From a checkpoint of a small mixture-of-experts model trained on Wikipedia.
Size: 14 layers, width 160, vocabulary 2048, 37.8M parameters.
Below are experts of layer 4 (counted from 0) of a mixture-of-experts language model. Rows are named gate (a neuron's input weights, with its number), up (a neuron's input weights, with its number) and show model dimensions 0-159. Each number is 500 + 25 x the weight over its row's rms, rounded and kept within 0 to 999. Numbers have three digits each.
Before each expert's rows: a language model's description of what the expert responds to; "mostly gets" lists some tokens that are sent to it at least half of the time. This comes from a sample of Wikipedia text that the model never trained on.

# expert 34
What it handles: Pieces of proper names, often foreign with Z or diacritics (Al, Ja, Mc, Z, -el-son), plus gen in Le-gen-d from table keys.
mostly gets: " Al", " Z", "gen", " Ja", " Bra", " John"
gate0:485439472451524498502521493502491523515516497489500503495427529505481508510518512523518492509500508513562515520499500498496492500477500503508485497501491490487491511531470505582460494534497500500438443497487532504536501547521484510495481489490465500500581482535440505532493500453519501500501500498502506528497498499482502498505496512535520507493506496497537497530461471478495475508491502496494498481498482511496474527489406506501555486556462483525478510474507500502504508450455503
up0:462518522494464479502480499496532499502503500475503498497512500491508500492450543491492490494500499469446494507580503418498493520524488495454472504490505516535502505493497489500543500421498509498505491476512501502426498495516510493524506515509500463542500496504539461472512497482528491496502470488494493437499504500488500507499530499520496500510473514515507540511498461498516516497492569491453501496500503537500567499539573531472498512440503528497471504499491478463509519501516521

# expert 22
What it handles: The suffix ing and its variants ting, ning, ling completing verbs and place names: lov-ing, fight-ing, Nott-ing-hamshire, Bloom-ing-ton.
mostly gets: "ing", "ting", "ning", " him", "ling", "king"
gate0:531503503495473502499515492500509527489500502513494520474612500499548462483500511497479487483500412504487535500495490497447500498500500502504504499506501539467485510500500513496490528496503507493524493500466495495478457490477496477501499491555501449510498516504489488476492542506503496506499518485492500490490535507503500501496464521500527511472518491524492607500492528497501499494495483492493467440500502517499513500498527460494510577520508492522510501464517500600498516470503471
up0:519502441498500500500504498465514527505506497501500541498500557503505496496502514488497461480500460506540604455490496486490498552503501516501500500497476501487500508496508502488501492502504494503547503499500526501518503498501504500505500513471493443493510518538498470492482495500542566502490517502487510486460503503523528531504477502546496507484500497505502550497507502471500483637489497481501471498469517485499480494500500481505538517520501487491504542499600526502501501500473498

# expert 19
What it handles: Consonant pieces inside words after prefixes like con-, ex-, re-, as in consciousness, concept, depending, exchange, aircraft.
mostly gets: "c", "cur", "oc", "ac", "ec", "iv"
gate1:497498439504499490499496500502510467501501600491504503506508458588518500500500501509543450526587567433492500503511481495463502460499459498501501490515501470437498501497503500501500515533474498453513518483500497490497533502499501502531517493487498500500559504502510501538497536496499502500494500501493497501501550500504496502555500500503507541469500493498573531460497477444503498503504534489503506501478535549494500496507496501501504478485498482501497495532491507500502500471500501
up1:500493539484483493501511495501459539502524489529500500480479510496500499496494498498512500468479484498561536500520520497504476539549612501502497530499470562501495520497470495474500479501507497534499504584504499500494509513496513508490502545502499475512500493534499534484524473490491475507500502494500500501501496496500518476502502493470508418545488531497469534516499498501502504495486483489424506504513483424505484470502494486494494577511545501505481486499431500499494512497475496

# expert 54
What it handles: Past and participle endings on verbs, such as tapp-ed, stepp-ed, adop-ted, liv-ing, mostly before by, to or in.
mostly gets: "ted", "ed", "ting", " him", "able", " made"
gate1:486526511510492481497455499509380575515487493491501504463502497537538504498513507494517503503501503491499525436504480490493482500494500544492511494496501504505498499500507497498497466502508447497505491500560495501523465498534499493507502527516493505524485554507514529500501482493499496498503501524422527499382505503490483540513500467502490448519493501528500509447523526495523504503526506497501499493483516474556492436512500467507499500497490509491496528498499505513501519501477503
up1:499493536501479496546485493550489487544460501501514475494506461509517489497500491500473447468505495473498495493497500516482525558494511480496496398526516499503545477502541487486509502477539503507486507489496552525509475473533475476499478501500518500497495392497499500499507460517456496499506463499458572506510478497501512501496507497508499500501501503479463500486497505542433499449496481501502506509503502502485503525501483450514527476474497497501491506423488486491472500503506503

# expert 58
What it handles: Short consonant or vowel pieces inside common words, especially gh in tau-gh-t and hi-gh, plus c, ar, p, d, f.
mostly gets: "gh", " same", "hop", " car", "ar", "c"
gate0:526498534542500579427485501532499478501499492487507502503573504523472483487485509483507505541499499499509509481499518501478491446532480500502468462480499467516513498495500424518493505496498550502508501493558502481508500540500518496496493509478500500460489563522494501470398471493508499473506488503517474534501561538499502500493464492486506512492506491491512500506512559487487514492499501498480513467502512499473482476502501496517487502450503430498491496449499489518501499519496496
up0:499488501499500512499500494502514501511501501495503533497462499491511503531513483563494478485493501434475495491529503489512500498504510498501560525498504506503494498437512500505500462504502482499544499492497499498479446506502488502493501500438497505500424503505484437512501500511498501532516503477485532496548500495482501491487537473502511492493518490454378498501493504520506445478482381500533499502500501500500503545499497491467500478538508496505520498517495529513499483495464504